Experts of a small language model.
Experts: 16 experts in each of 8 layers, 160 SwiGLU neurons an expert, 2 picks a token, a shared expert of 128 neurons.
Training: a variant of Muon for the experts, 5781 steps.
Below are experts of layer 3 (counted from 0) of a mixture-of-experts language model. Rows are named router (the router's row for the expert), gate (a neuron's input weights, with its number), up (a neuron's input weights, with its number), down (a neuron's output weights, with its number) and show model dimensions 0-191. Each number is 500 + 50 x the weight over its row's rms, rounded and kept within 0 to 999. Numbers have three digits each.
After each expert's rows: "mostly gets" lists some tokens that are sent to it at least half of the time. This comes from a sample of Wikipedia text that the model never trained on.

# expert 12
router:476445516475489424501464517584510447571537556438479483472514467557481522506602472487592541525516578532522557463524467517429445513532441547455498505591475509431500497511477439515477463514383563515519528484469444383458590531540564534473517528510504553523548409451351473548460624504546522548553472536533525586374445504472459422524508498469408560570440474504464441457532473556466545567517522454535417627446546497494515467467475460477398574529569424451515536484471513534563542534475471471471466610460577474479440501463557511535469446553451538445548570436513414498490531434567571489
gate2:541574474517463486496458522417541431433511495462561472499518483488533600589490533524491584488562560560443441489540512512504477473498480414446530455500443517465476508505515537574522438549482529531550472458406431470478463591465585469536517448478550560508489453413464476514435494442534540480488536472499586509410429463457587457555522531495523503554526471503538579457493556533392542542475473366540532548552426526455457532446475553556532520500500569531538465567486457405524518444512362442511459526459546552500557526484554507544545459415493565306492507440515391587545458584569475454
up2:535399439573464459450534477439534614468503460548565482565509488538418471451495502404606508528491438509510442474482539505451465522453423408538531415471498458405463605492485482561535411547452490602558469562484544564439443466448554534475461497405491563482513500587514460509525523548428458542558536478537463515564450505470438414501536454521455496582582532492542528469479512525430596580474553488475509580492464458501532466587550472435496541572533463530515541575599572528498397450471463548487506464513568549445520473503523522510476533498526600463428565513525371507541517505601551436
down2:393438457562452440451572572432470565476424522531549419568462474547545508420446533480489482531528547527505489461501577415504452546495410513529516454513463496459495505519547454504441522435546502486510586508505574466548480445476531473536489520472455538556450482524513539455477517445365562462531578429460604406535495590513547566608470485513601531495484514462455501547430485568469492588452577462467456531565515453530447567516468515438460493477475488500457502474543442511485554502533449487571553569508630457635555463478614594465495526478453509430483592547483440418449449477534446432
mostly gets: "===", "/", " \"", "====", " un", " ==="

# expert 13
router:519456462513498500635442518517467547512591509484471503426470482398540536508556411368547507571506528528534445498518508438562425453615421522543408559458480496528543530491460469553535417409492501483487468394471542444561591510541548490500477447528478532576495522448485443527462567432482488563562557520522510498506648565433467529452514567476526539639476493436498428537507589528485475571529441410429460541542550456561555555480511486527494434540506516500470465448510562485432560537478510610454512495437469422467461524453476450456436504487539386505455518507443558563544524472488555478
gate3:423527467549527436454534452394585551455532462375530554530447457533480505429476512482462512408603599467547438540537444480598399456523430412499554580513568458518519603505481451531467433482522504427415420483458513467512541543597474605506450532392400439471554553504504519456497523577397504446447496471541444449555481495551475491479461490503580458575475532492441570494606517527477478488463562525597556510523523476519529562497462558477480503521510555577508522525486484544479523508498478513529480503500557556453513476447512492499426537559449580442388506423566586461494502589496535497
up3:493497580481461431465478491480484529451465440526433507541495435538445420545464499404532520486470484513593556483587524598514455508460572444511520429484444490441522565495551505436512432587512528425457548459526547580527471437545397488627532579429462449538383558491498525469558560502550454590532575445626570448484536488520480479460465499527524555461412437448506506569434473548511442509377556449463489568517474488561491491496438457568515545462565516555429416612465502540452501557493538492592477562489515462496494467462471522479497507536543540505505504564505546599602489517420440435
down3:474454582469462559476546416459488486474509555552481452527538543453529431420556522493493458491437574454539498482549539523460526632592439509516485453529475417572493423493418456453530509501515595632507431552517462440560554497600463584456504437508554365531572456497511498482357569450404551474544598478497529591533490459477509530436492502477548576505554466472572493603495447453443511521505472461499554479408477527495544497507458510463378502563423538460497510536532582528506499616446433413454511497463453467534518476591508536445485564548465516484552468500495435496532475518487494515
mostly gets: ").", "s.", "es.", "\".", " used", "er."

# expert 6
router:514471482463508432457547551629439518515537539381547491463542496474560540489539524481491479515544514530516487477468478479505408559505464510494476516499465539507553508472500499596554575529444585442420509475525512390516519563467543522460531505472450520552468463458582375566417533494445428527640515452497577572590466487569442386563464527501559519473550491409499497527491468547558399543487500511457478423550525480514532608474406459488529474448509511474534465572393419531415555494443462492550493521447507342460550489488459525499438573472585496485485467498429543554511428470494512600
gate2:512449477530499426443466521542575482522491560476483519556454474512414460525443508470491521506549497495496488411435450493546490566575475527517532507546464469410464565399550519572424640534410461500420417563609433470494506469447480559608459397463478563527480456452435425435441611549570652563514453537496575413492419514542556504442564540507502503524472505552447561398462473518467581576467503621543434530460449522483534540550440503468459463536514531538512489510449483484433489509566528472489490455544491504509490534517486531577557602470551557538535531469450525469512509463498544417
up2:502449496603556596456531478627483512504606476355489576480456493547470505478469477525483511521448570515544409550534490561432479549472526553453500469524507502493472592423504548432484513518420518575417414390443483493522523531518539450485519474549490416501495509520558519518496487531358464497457472507632488473437439459529542525540513503461502436416475435518503463531550529537475555483552495466494458432530541465498467463668487506468554559463584528463528520505547514582567479399494481577502446440449502518457498549567527447538611516477522541431368503444512567542461454484492447497
down2:518462517541526457504503576485523422491462561478512487505517457675468534509502498552552567602559526444436403522417461455462475411396553525532427465443569482520500493494480496599465526555511477604428414374489461528461499503464569610399427509487523433498397553577450512581542497587546499544563543505469503546465518585503477491543498483512523434466504590579422464490498493495489532556465525470547457507414511497521560496543460517527432589528544517441484474488474551522595449484521424438447595518497501492446507438490361515517477466486426493475557508526559485484531461479582463505
mostly gets: ")", "i,", "s)", "\",", "}", ".)"

# expert 1
router:576478440494489517464389528598540609480538568511483461462432530502462516528560472375569467495496495418480509473506467407552459501508484588496423540518401439481635479523482511469494523590372520540469542491514532498484479572505568437521473560565514493482530458522461436601428492483560412567588513432555445529404471466493386499613504555500471600535565489454550477499459473571395547492520459436522509627486464491480543545559548506534482449555488416473536470519423493505538483530482529510520458543503506502435356480527478480533464560492572542438483507488503528456453471506499510452
gate0:614464587520483532481404457543522460500576582484427416531493522533491543481439454472476597512471510467513440442539515476533507453539566562457472502510480530531519516587475481421466410517422521518434469503528507427490462486503520537507552555587451538541479512546509483491488550541482443457443486456469517477507504477447524447541534478398600559549491417494572486421565483461482519499442370502553586681468472511500471530515515432407539509494431506543560490528492471597535509552560502565457385494570509520531538437563525465487514507532482663475532463450529434459435503537376489417
up0:470575534568543516552448435488556493453501419359486601537513561490465460523490399504417469496517460535486416459482524500482500457531481509449424567475536517495502454494591461467457476629545392467554546531443522527511540420515492596561410507570472516530488460463430502493538503484490438464445472483526514481590475440557567460526589421529500571554602395495509495431507530534551429437513485536534512605504435525477527567485544572519534505456558488480431553458549499484572450531521513468537351408497520565466571565474452532459422441521517594449540507515525462480412506428527534498
down0:482443544504521509503470569531498587584534579489548542479476473534425470607485448512460476458385475510546458506569521493596549472532435489553551505591444570518531507563519490487466571496511418483483541436535519529457477522444462443480490468447612436501564470449457528428484521420534526589428476477511480516548380524542566534464438472526482505388477540557489550543499454426496506488521559448561459424546523461533437466515532467506530530527507521461454512538452462465508565490464492447511511546448448386523543449545522538491447525598494334620452417574493549514650546412501500446
mostly gets: " time", " Party", " season", " film", " School", " League"

# expert 2
router:501441444469484568468431539578502479531553451524564449498572491531513476507519476418510471624423471546560440495524426495436428567536478453461438549616492440482510489472514505523593515572515582502485412441461526512550561526480470541477528456468505504583521430491511479515466561405552479627486496483484542472451640462530412517609505463517508560479524512400446501452461473624486491512519483461446460521416588544515495556436513545516475368455594491430541473504406458520500515562540470551548466564525483475424490477453559564484528554448481537451498465503471591485443496447424507605
gate3:575501406539482595462591438531613529450554562389426499463535467542435510544453409516538575572511425463542485517507497514512495557427406453495426533450475483481495390528512428598551523567440540555461484463417525502498589574493492515461411452494498436499479528518425514488443518491476483512510511493458557562464463506545575490472563510445451460540505403529469518499395490613468528516548500515576546532530471458470565502410499520454427455374426563505483527523596582492533450602461496491490494566511503533507531550466490578500437464482617478544518548515488486481509516427387510455
up3:458534423347606485566517403494461574525452462459533453550569400493513534485485406447502454517465435573572394421493424463508604621550606488604477552582526414411518468488573448514538525480507503442455442494500526524566476392507551503538480484542532512556431523554466602467433493502542556423519590470479582548443501580521467495495505509466507468525514485466609479514524439497529501481472526487497523490485544454474479380519565444400513508523467472494517497564466539505466551511498481462521521490479628471462482483492584489482508477423487509517446479550423483541581534495490562466
down3:536426480513516480557511418482387444494546478507461564620552506543534514510443573419559499499559571522485382411500422547530424502480504517534498531397459448535533537552596436511517495463487484415481472437466543466538409535561532538532504529483474515404464509526470552464644435390466591451505561494494608539520563539489550519518525533468441482521444551440499487496483549645617453465489504542587525409514470532478526468538482541546407478442469483517550530479529521460427536497491434559509454444527522512462538477476523482407519514451466475537467459485445526599564443545432480579
mostly gets: " ", " 0", " 4", " 1", "5", " 6"

# expert 0
router:541446532508529455421348493559541548539564548429482484507422555530503599528515481473507507497542452433457498465516439496534470580472511548457337541498501542522594543507447515608399512493494523466534544440511503456473575530534523474446426567548478461572541526559574390500447483527624378517520523459493498516489492486522371467558546522524551535548505441495555466479472419510429488484476518437465473583558506491546560583506464484502496480495494437527393476534460505466540476601490443468548484563449477371468438525492443428561461633527539491497471539500456487523482477585515511519
gate0:585470460481403541521477409556600427598565626498514530547437479436598556542555472580510489508512496447510498459552401399489528516604516486569446468501494491532513577422554424523446441498446447522532395496448473546483451481471511471455526461462551488502546505523543574474552472498574605557414526530377532423331535521480495512467487526470446534466465494506519554445508505606409493532480455466557516477470511484526531471488501464532533559472465473489478501455531477484484536523553527439500593491527490487539466533512367398469521540506509443480507539582540505460449517392581526480
up0:461471471512441526609515450478442543508474521503505546483585391476524509499531498523483526513559468622490471509442550557436538421479533426496560431433503486526422538513522443495567423492509501506510472420413528469537401503440528575489522548500522539479479449465530573376434577558469459614535472476492478464510565552492533574400534521511510459421468569553489558541470449519548518587563432477532466532524581512502591435487525515557538497381472463448562537525530410585506491528499509558494526447567381454504572542505521429442576550499593403426541513549435494493557463433534455468
down0:535449496537451574486461478516465429531611443579489539565481473449461503480552484497545542444560503444552501464492452454514497437636442538479496420447498463452446570460461416527487484542474485504578463476481484545524520465567581434475460469461506431505516518505491497547491493544522599498458478564503464518416452497513439633382503530581423536456409480510541433497437560500498478513438573555498539552423453559560633492520447556466543564490561477588446565428456490512410587473476553515483466597421452562496564514550431464464460542461430494502491499600584491468511556564538508413
mostly gets: "ations", " name", " government", "ation", " city", " game"

# expert 10
router:538424459451495527544474555580515457535543602533534472449468439474469471488545486509548501564480508481515632508605509444446432521518404584445492419515483458382456505530497560560464405509485549474481425516448569506510515583495528414487630537488467528565666409478526460501490555491479406570550511502485540470480492553470519477509570538431425523468512488430470567481486525556489510442511476472509548445474561425520620532466492529509430510452564511530527511485490391508508505448530496430553591436519511439489563469530352515541507521447524505446479502582473519465373519520507550517
gate2:534448462502484487553497496534540489470487411415458552554525459437546538503449538585476487426568399428497517413477565528504551521459516567524475499536551515512539498464511478464467470489539501471538489509434536445450472428552513521531514424446445562542620505518554519591469618497436521474531457593511440523613494503489477436470501539437434475509528538533452411488585628538471544511508440486528634528443414479508521510471414433430422400513466537528507510387539478474441530507499536474520586479594511436554399461420614509548538535487430439508466594492542508520508514501435570541
up2:584471512442525567483394518486377551474485522515525531546460381517480562417448475489436498403661495512558532503466532529538509433571523517574473555494473563468551548595551567487459541513529488486512445507609422554526491482531522504443477502536539546509517485410461426536415494510456495506488446486490522567475549465637431506498494492492546590561521482408539546476519451463485520499430480507519457509517602529528438467467460567392546549469463424538526528464482561456487441549489503572504422426513461567515505566462412499560549533548437548533509409422457485438395532550514470423
down2:464442555529526548505537615566513467524506430492434574583461542422573486488574538503466480513505537418500451527402528497475616548529535472489521528465521483506534518439516385529577455505535454456552527608467516447536502516533557514580528473585468359467455530508441490561524509515518495431469560505551480512500523508487397395551543487495507562520488465460484534550448466529476427393535504568526559498523463524520495486479547459524445485545411448425489507535486488500372523490406484542425541593509451537507543641412491352531538537515476491477518540422488420523458430556474566446
mostly gets: " New", " st", "ag", " =", " El", " St"

# expert 5
router:533439419428482536480528513512404541598587528531548425451525547492572531510444500507547483501507530511513513462473432513443486554531428572403463410517518538499523594425398434519510528510413562438438466499449587467509498495539496530491494473540457495502579567507466507543563559442505515527489497561668490463458475518459534539592518506465526568508436526413429539377461529513539542511553425592409507464584561437489510536555484481557485513548495501456483511480490463421572497569409457555489523506464478464509470410498499542467456508522554549404543527585334564534455471468490500541
gate2:462543526502556586471506458475477517531399492533429455576423462491541543441539377454541431376524440517506487515538577483444463568556439518427410453437509468454426450438362428528542489478608442424465501507476500515526633480440502508435537540460532535482492590517553506515570499498513427527469476483510555491494524561526507497554528423567536468503540567462479510370549465529556473523560555574498446439512560474463446545512485497581527486440485518465422488598435480571467445494499544545533492553551585480439534461468467495430443542547528390505573551520497557534516491551501603505
up2:438531464496481609547591446420441604531429516528400556506579482510528540476560501446479437495567443564523509466434627521508463455435552410509540501467481504530494476541475508559600494536533559552533467506517501454514542518443474501462551530475529477515468487534536484532404515523496554481477557463514482493519347456404555568559547540584579416505451515541366547533471555539459555540485424442514475543475509519451511444495456553551449557469491408410503430498400520480536537489497440482523387548526513452557475461468540470537520566588483544534414554438532617434470498485504488441
down2:562606437492508492470507532576469584503430464514444591569472524532438517428501523459637455446470526528548493436609506549459507472544566497464543485538499514541550485479490531464524563473451582468418635490479510582507446504418591507540529509538572410515422406397425451494587470456518434512618480482467510496546485631435482406495562431454527483554476462514471598428392473507572530559519523449545525472522493422438558468452475455519560502498492591528491478509508456588480488464506480489400470497528475460507506515482566443485533481539509467518499436407476548556521428518476521472
mostly gets: "|", " under", "′", "In", "On", " U"

# expert 9
router:465483477427525529484491476584484449526555480505368510432457508437579446553478453517504571490462506542519444447530518521477479432496554546467493503453541455465582509488479428507590462473420577488505443470550609467512514530558645455472443527455436528582593533497625466501401564445495423507522487516531460491503484422551490471516576507418468493486478488567459497523480486487412549561621528463469491551410579479491548592424486560457445456533549545396449528552482512507440586470395424424482481506500603503534505451436530527541525421491506555480518551566503509556519526526477552596
gate2:439554462523559479483415578447410533456517465485542516491511498465512603556523400452520455521513483423475519515461567515445498507465556514549435502502451618528464464576530533542539526541521495541501531545551539533535469521608609488521478544474420449418485578521549447403502520535521571488570393488517559572474482544538495479390500519442585563526471411612475491384485498572514445503491434496479508485506542551424448580550410616538505496459498450471447571514518511471505527502438554422592447470516540481549455432501529417444494436500447403494395521426492561499450505447461511527
up2:502468555457522485501490527560447517495388473476524506496571483459514504516352484503451513515441541607478436413471505448532494648513434535440484474583521390471519427478573453437511547459451389451562506472450495524480555401518481456472505455449487504536616460532569521483507465469391510539618524486432511486460522459491435525536448549513499511505494507574489480413481565500520558494510483483572554413507516557510468419464529509478625434447536565557414561540415541478528589547498565585503524492556568469509484593476582575462515589464469537452510480507467496408543529511465527533
down2:442567599492459508437554495467411502528474465539448461532488510464513490464444452446505389532424557445489427462473574515444500518490439460554561545429532460476478458527578467550445545461479579573448467454477472492581562420524537428448553459461456567475493443469527444517403560547499535467526514434585461539428581375531430462590581526466499582525600531516425464541581558561500462543495500492494433569514471625554498531519505479399509561508506520489525553468517561507538485505456533464507621562472499480515477503525499534669495442509421499524529461479608479495476429487496467460
mostly gets: " he", " who", " not", " they", " can", " He"

# expert 3
router:556483420486494484514433511520435486524479537441469434531432547427477528530517514490583503503384547561508472489531499466467428538488558526405409453504482434482533589476447465508550556416439508446481509550378605470541578524598562472382474532409465559521487444534523456498428486452521409481458567383501432429493561459498487520500550555511489505577457539531559455565480532488519550425539464484535521621522534519539643507488477543537469430491513435470566460448538528490565566563512467475463486491521556451479462491474577557473578541508547596475521511569415571476522420529456490576
gate2:470468476389487474493541466498549659473440505409510519539528490476541551504519436536517427524486539427492457501435433479480521506527475578425444543455556455510520524433520460548464529442572637458485578540444520404475507497444487477558522472560427471490501494544570548477472522569442469560525472553483469460409443463563469483419511567538445572587474419477526582544508510581498523395409555495528608530571441517505632487431518505540465437537520493473540480426418440449476504479528510551519498487469468536497513578460453493515455520474585528528465408544556622581499514562442546453
up2:501473521510538497476401499498546506510518465529550482506438530555592436451497469440475562529426499614439471526432505474472568504522427461554513508445577529513517541496420451479521472538492440482525443474459569539454548432402558566505513548439454590533507552542518490506517481520565567405509516411467453530511433522561574481551476494489583453468547503417459456394489417481488541510464478445495453438533450483512532613576480469562528549428445518486546444478541445500480479498481568505366543401575590486431486574454658445441550472577480486555440570468479517562579509561531420487
down2:489542508461479455534499517532503475523453522495450584490467552558531488544536505530489469543409479503508412562505496585498617513476473562538453505535442572557605418436511557529470561424509441514572414523479428439503478508574575472470507536492475530498504485415404476384407519507372558419457576437541465515466546552518473486518536481468462502538524417602466505524526460478396426462610483513493492495572566590538562524572532562443509547411474531501479479549511481532426476567490569443491470542501456495442535455614496419501491551630496449535496553426451446559471438435535477501
mostly gets: " the", " a", " was", " is", " his", " an"

# expert 15
router:484449471513564518504400536496442542648538465509494457544536532470431557493584479472461491588396495530529490441499514570492527535497541584423390493499490478461477601484413510459433483449479525463441483506452535534465529529455558467504492559470464474643582581537509447554467575416549520446514462418616435546499589506410429501514474560483558504542435470550474462504443528526487551457477467476572540616521493517565589467486477421478562446570470532409485536459464516425545541508564483564495442472413515464495472429546487538569489547541498508423452501493428426548458481484556515573
gate0:496390546452546487500518438478540594489523483458530441512578556445490525471482481366540544538536515530497440501487575521522501428538442514548569544505498479537484521446500477438487556465418507368532502567591473580492471523523469426403474453491603508499566517535525524502537486599517555514494572529484404534492512462530488429537482440514546443543406510382560487431451494469497468550493433497404490520450537461513514542448566506516530513415457544511430565477466521500504493545417486467557429560526422569570574533487582501552612581464407551494436523517535581459485601445529614502
up0:412553511529434548485577573499393565494494599436468466582528533583447607497530462493511581477509468417472495513502392420536536417519571486466476484420580528541423444537520474438544476430522521444562508507509535463465495498466571453477484528530504422430559521512587547576439445527561543489533511487464387552529486525487521517497485508468508539481425368525542486493424523551514438440516457498497528431475451494562490462471425439580423494487483561544486496478506476558447561504468431591463498500461513498423544479554480549434572544463525579528579513567498527358502489459615600499
down0:555578542511436575420513446481382505477470522421504517500406540466471563604560536464539579388543545483613504526429518538512540433488474533490486524526413480456533453552508456473456437461498494520470501484484524526479456445409432417510399532560576489444568471480430484570603529559468540527506479497467489455547594415479459454471496462523576616586528589456502593514452492488377518410485488556572508476407601496497455595530540520548425451417532489498603472525477520451467545511569535566501524549484488503539497463499569512486503450479450477469586548486502444472515543475493492464
mostly gets: " his", " their", " her", " its", " such", " known"

# expert 11
router:537555491479459438495444557589526452581546653515557464513539515471466513480535462493557532554502483457585550486479520523517531567417510519482463517451463475524571488489500416566592443464522497527475452408457581508505561475474544462503510514475438577530586542483449435479466534460566359541462522419483480487558586438501484427479542509496539446457428510555517478507532451570533501514461546475584466501431527456510604569447510493443495335468471542527560401537384507458508485601476444504578524488499503367488469454501465468546517530581583505471470458475482500532481405591443475554
gate0:502470527474427542609500530539461482511509386419498481544512452479455478450549425574499526452499463574546522493497488487465535449557520440522540483564525566465475517558542426448558485471443530545554494525442532460430499545429451578526520520420481527410516564431578348576513485513468507486474523580482503542561449317492547390525591473562557517464479402484546482474526494604476426486542481572535498503497479481500514441470590506574561477509479466472517563417414555543548560564582463519536455505581479489520436494469511474588500483484553493434517433434453513455495432402562456506
up0:533492578415463442528475500538416626465492526560507516483432502465473373608558543407546527572548476467461450511567546542437395462421515585479484605435596533486527407476513419450433561584544468466461463438512553527596421496443488536540455471502515500602544545501503519497459545458519541535486519523437503582420476428488512538493465522576510514517451545484506550511525542481490442483482579534544534543422447484426453499527560468444470495478447538510510530545559499541544441476403453545481495449495561434442452492472512429478466484536367457400607558539539491505462527573543502512
down0:401504487563482439446569485563425529512515538568618464502511485507468493542507475521546593531495498503483561398564441524569517496419497521487495545416497466494427466468425557468478541434571528429498574557515633532501482551466533480434537501452530475479436490510570564460561557481506419456570483461394562447445489382527476490448432586461531494505553555571483497469453527426454406484489482498573564531519484470406496481429550599509449479398433568454427566483558487528563452540413506582526433432556474504565503540555516508437479475497547478475488534535518572557546557472440474583
mostly gets: " October", " May", " August", " June", " September", " John"

# expert 7
router:452456418472481525569430496568463466604553571537500441576438506539508482405535484474509452517467561563468541537521420517509433520524500542461500497588437420500524569544456532523508492461526592493394518535485483467600585571568542485480523578420499571594489506477477525516442551467575483599474489489589498478509562457476436481554472597542450448482481422420512525437481587566459511466599476510435482472510564452502534547479496386433517521589542485474516578469393492515575483452437443515504514473472464540518428407498462509514446549489445452469532494486401579539384503512574436481
gate0:454500594552596549501476494505559458507504454469386489516572547539549523468474519552549507402536467438491489587500464468453486485558452511547452507538384551439515538475533592564374506500424479499480537482530445391503499514487548516455497471487609515582524556546476512526509403519505435582540576420471498588475425508518482483488481476612517603522434494415553493444492548481475516541530441549445458479515509566476535499605499506578497471489500521444389374503545577584568430498542494469491501421475556446445523566449554442481487497499432487584562551438442534526507461461512567428
up0:479562581433561445493538439572486516463516466560530437479422549523538502508550518424434468515434456540535520477465462451467575487401540528485389516559514533574498556492496461535475585490503524422423572507466509466450451525585466593456458532530475590504491504533524386435480479519476469440594590564512487456498457516441484529518445511536457501480523433567509465628497491507478508573529532465526469463589516494570429544619520443499449474548513499499489508463522478467524471424452372531503483526508583481542559550492422483407419543393549517429522509511551588464456642532562457420
down0:522413483487499444503540551515538485480533572533444506571473467477464479450463580495456433515480515534607435548446548668470476503484455523484529534513448429559505492573515480471548542512550485519574526543439464487580498536556466588471490492473546496504567547533460474445368400449474424558525549499463418543543487529542494503441382411497480522501403489564574467519539511420478474468541548552555456533453535467498482441513521457436440546539460530446509600592479485570574535440467535469506474409542504456522505440408508505545503498489411583591485410466534628627476467469472502488
mostly gets: " P", " G", " W", " D", " F", " M"

# expert 4
router:580420375441505421519462575572458540540495538467492392504461495348516575550558504475562569540481538460513426442583481510464490544535517562479461523463517507554539534458523489531536415399495514481538460529501565441547531475484549435537546514429460477610548571436526488563455549534507421531567481526445471573434448536470526449517549563500502555449488494359525542520573437494441532535523512521481537494507583490545562533462424445480430558538548458514463500580456525514555495497457427459433501467508480335522377473516516416482504500550549530478427511507505590531492465489562473543
gate3:471433522535444498546530499523579480466432407446457474478515410475473440494539492394529570448496527544492529429565483559493480448585462568409571522464495465574521488421375520544469409457483505491592556468518456510528539452551529467543500433407516586513532439442471515481458478415501508536489508465517453558528526580529522517491573502458512564497538528518500490595389501574478427517538518519422490516511543376483535517476525322503490455467506525520621593536541510586460493476520519485411553610502517455576489462439503477529504598569496500541529500501454522387448564515527541463
up3:485428510545482518500483513460542462410517419506495536445535487617520499450539419552382486554511427382511525536495537513513530495561496501457551595548552452435461483529559476513617534567573418507463589565496482470529522492383459475481530582510510498498513448552641488518469467500461415456475525503529448535550513505414554419500504489535453492487500458457527477402405553453524466511450538439539482497587440524500495365479571459497461506493497494545477409464510558416627482655536508491477478548463522495490428518577456507496609511490557550542537467519473462534484581550448458511
down3:558496601460528497442515483521569501456497554409564509478474475564433498534609510553410475465560533491482485583512427525583478489550491526532596523508618415464490491479582527602557432560553445516485592516508440542581571532460548513444555476574441524422486504521575474493568456503472514540495525468535528514572561493428556484404517372454477524536505429477435533444446443404524574537455513488536563422493503500491435448393466541526394490471514503510432433476491434462499440508559551443514488498538441393521488538517471464467630488441421478497448545516561505545486459511556445488
mostly gets: " with", "s,", "e,", ",", "a,", "),"

# expert 14
router:494369479494491499520472549574395516510541519509449482528454435367547563465553446514505458570570510439480499391521447472496486496472534503430433521482500367521554532486470401603558461536517550494492521519468529432503519449505517461484533525539453580578527410542490492570403503542529518563554494520526543508437506462501422444477639528468434521482567505403508485453519518589449573502473483551538547528548475509511657530553472466596560427485447541508527545445480436528489508563477484505520484515548475532420493523511471477449417512425643459527455506518450511598568426515454473507
gate2:514486535467520392465445587558511483422590566474357531488377500446557556432452558587468543552527442479555512492564486503515492474546522597493538496618543487542545548546532452520457448453445485469584533496541495456549424555518498389526589532419407500536457482434552480450483490522456516496502488446532510460528513529545499477507505501496550499399447464512442459494419462523548565496421578464438453482549585519532534475558507485554465571619450558491442506488443498504433418533572462463616439516451452512521433487554589475501564586506440486466582558501498520484526477480402518479
up2:489497477556555434486492567478431534593499550455579466448511494528485525505471537487426495458496492504435515469415471528371548445530495492476603605448448411487454492614529504502446522481501472605558530597486483559493545485515523430479518449460548585516554499497518538566533508499520498577627511491488426543544527509484452421560496431530453530525514492468435524537607531510371512529509505463539509440411486555476508482631463454511418446413420524458542425544477418487462449456519553589570570452403526567542559483484465552416504522517476469432461488433583520466504511544478432561
down2:387515493527410524438560501476593573469504499552474512533472543550404568513509466503527592503491550460535521433508544525548495527524562461458592551475446430521542505507526496498577587413536505428575519631489448450435511441472515454471490514560467485490459448520607475439529519435418403537511476527468464560414504500446514379502512533468550494600475480450475538445479456355435573514499452509468502515569528491512550545424428480524533554435534517579553436519528511568449444451444557562517534478367506603571437512507422538613487501487531491434492486498460502450519497519536550516
mostly gets: " |", "\n ", " (born", "er.", "°N", " 0;"

# expert 8
router:504492460449550505427528550607507533526530423489578506540419526435491557469573446466562550448438417462551534542424393517455490549534534517416489569531520424455498599451514487651571415574520473525566480485409494468477527494482471456491554530452511466550589489573492447564484554455513500539485450385550435532486600467553497507570505545501443453541461441458561467529539522622434514502609497544559559517507455496474509502452444518561497471515447489419533563555466438484575419468422557554467466540447535464503406427480474518467478494532541408483477503586455540500500419515484512446
gate2:589458444459536451548501573491464479484524491532553515542550545466516442503437456498479469567474527496542465515405431394533489469487503440440466600378590551540464454567650528491529515536473509466548478532468429517457557415567486428460619483481392573505502396517535460527459522496526494445447506568477457555449549427484509531564485535390484437507516482558411616431478559490436402510522637459536567493508527565613536548557529512464462558544434534457575533481446444504466514484469519442508462540458450512578505509545531462491507537513462482543456503544505498541453533548499549420
up2:610522611558443443531548482588416516520437473559450458475407482466617380409614542490421555528549434511491560464489476527464464429470507589507580540494431532509606475583464457526496571524470577487571447482513520473522487507453450555413474479476520427439524536494465458474425483488498504441488538542517564458368416545469422528524490390534445476565507581472413570528520450522502523545557534490519532493449447527543512431479516445531455459546498474549542468512404585540469488506500518607496554500527473478541528500531571520508543614457527446491469429467515537512542480493470422488
down2:464430521489577522490466575457512448551522504534501564494471533487459507512465520596426501453501497527470494472543422435561465405570414467490574551541581481405495490472489531463510475408443522497466512520450525451505557493534549444397482589487562509461566495449514545551547514548473520530536630487509496462608404532452513483439456415563416574485496542432502503381461552585561493453539500455499503481520529439579392518570484485418391511497522532519453556577419474573484508477610523459507627548573523491458564511498512544551543450430485522477428536416493522528437414542475530471
mostly gets: " American", " U.S.", " US", " British", " States", " English"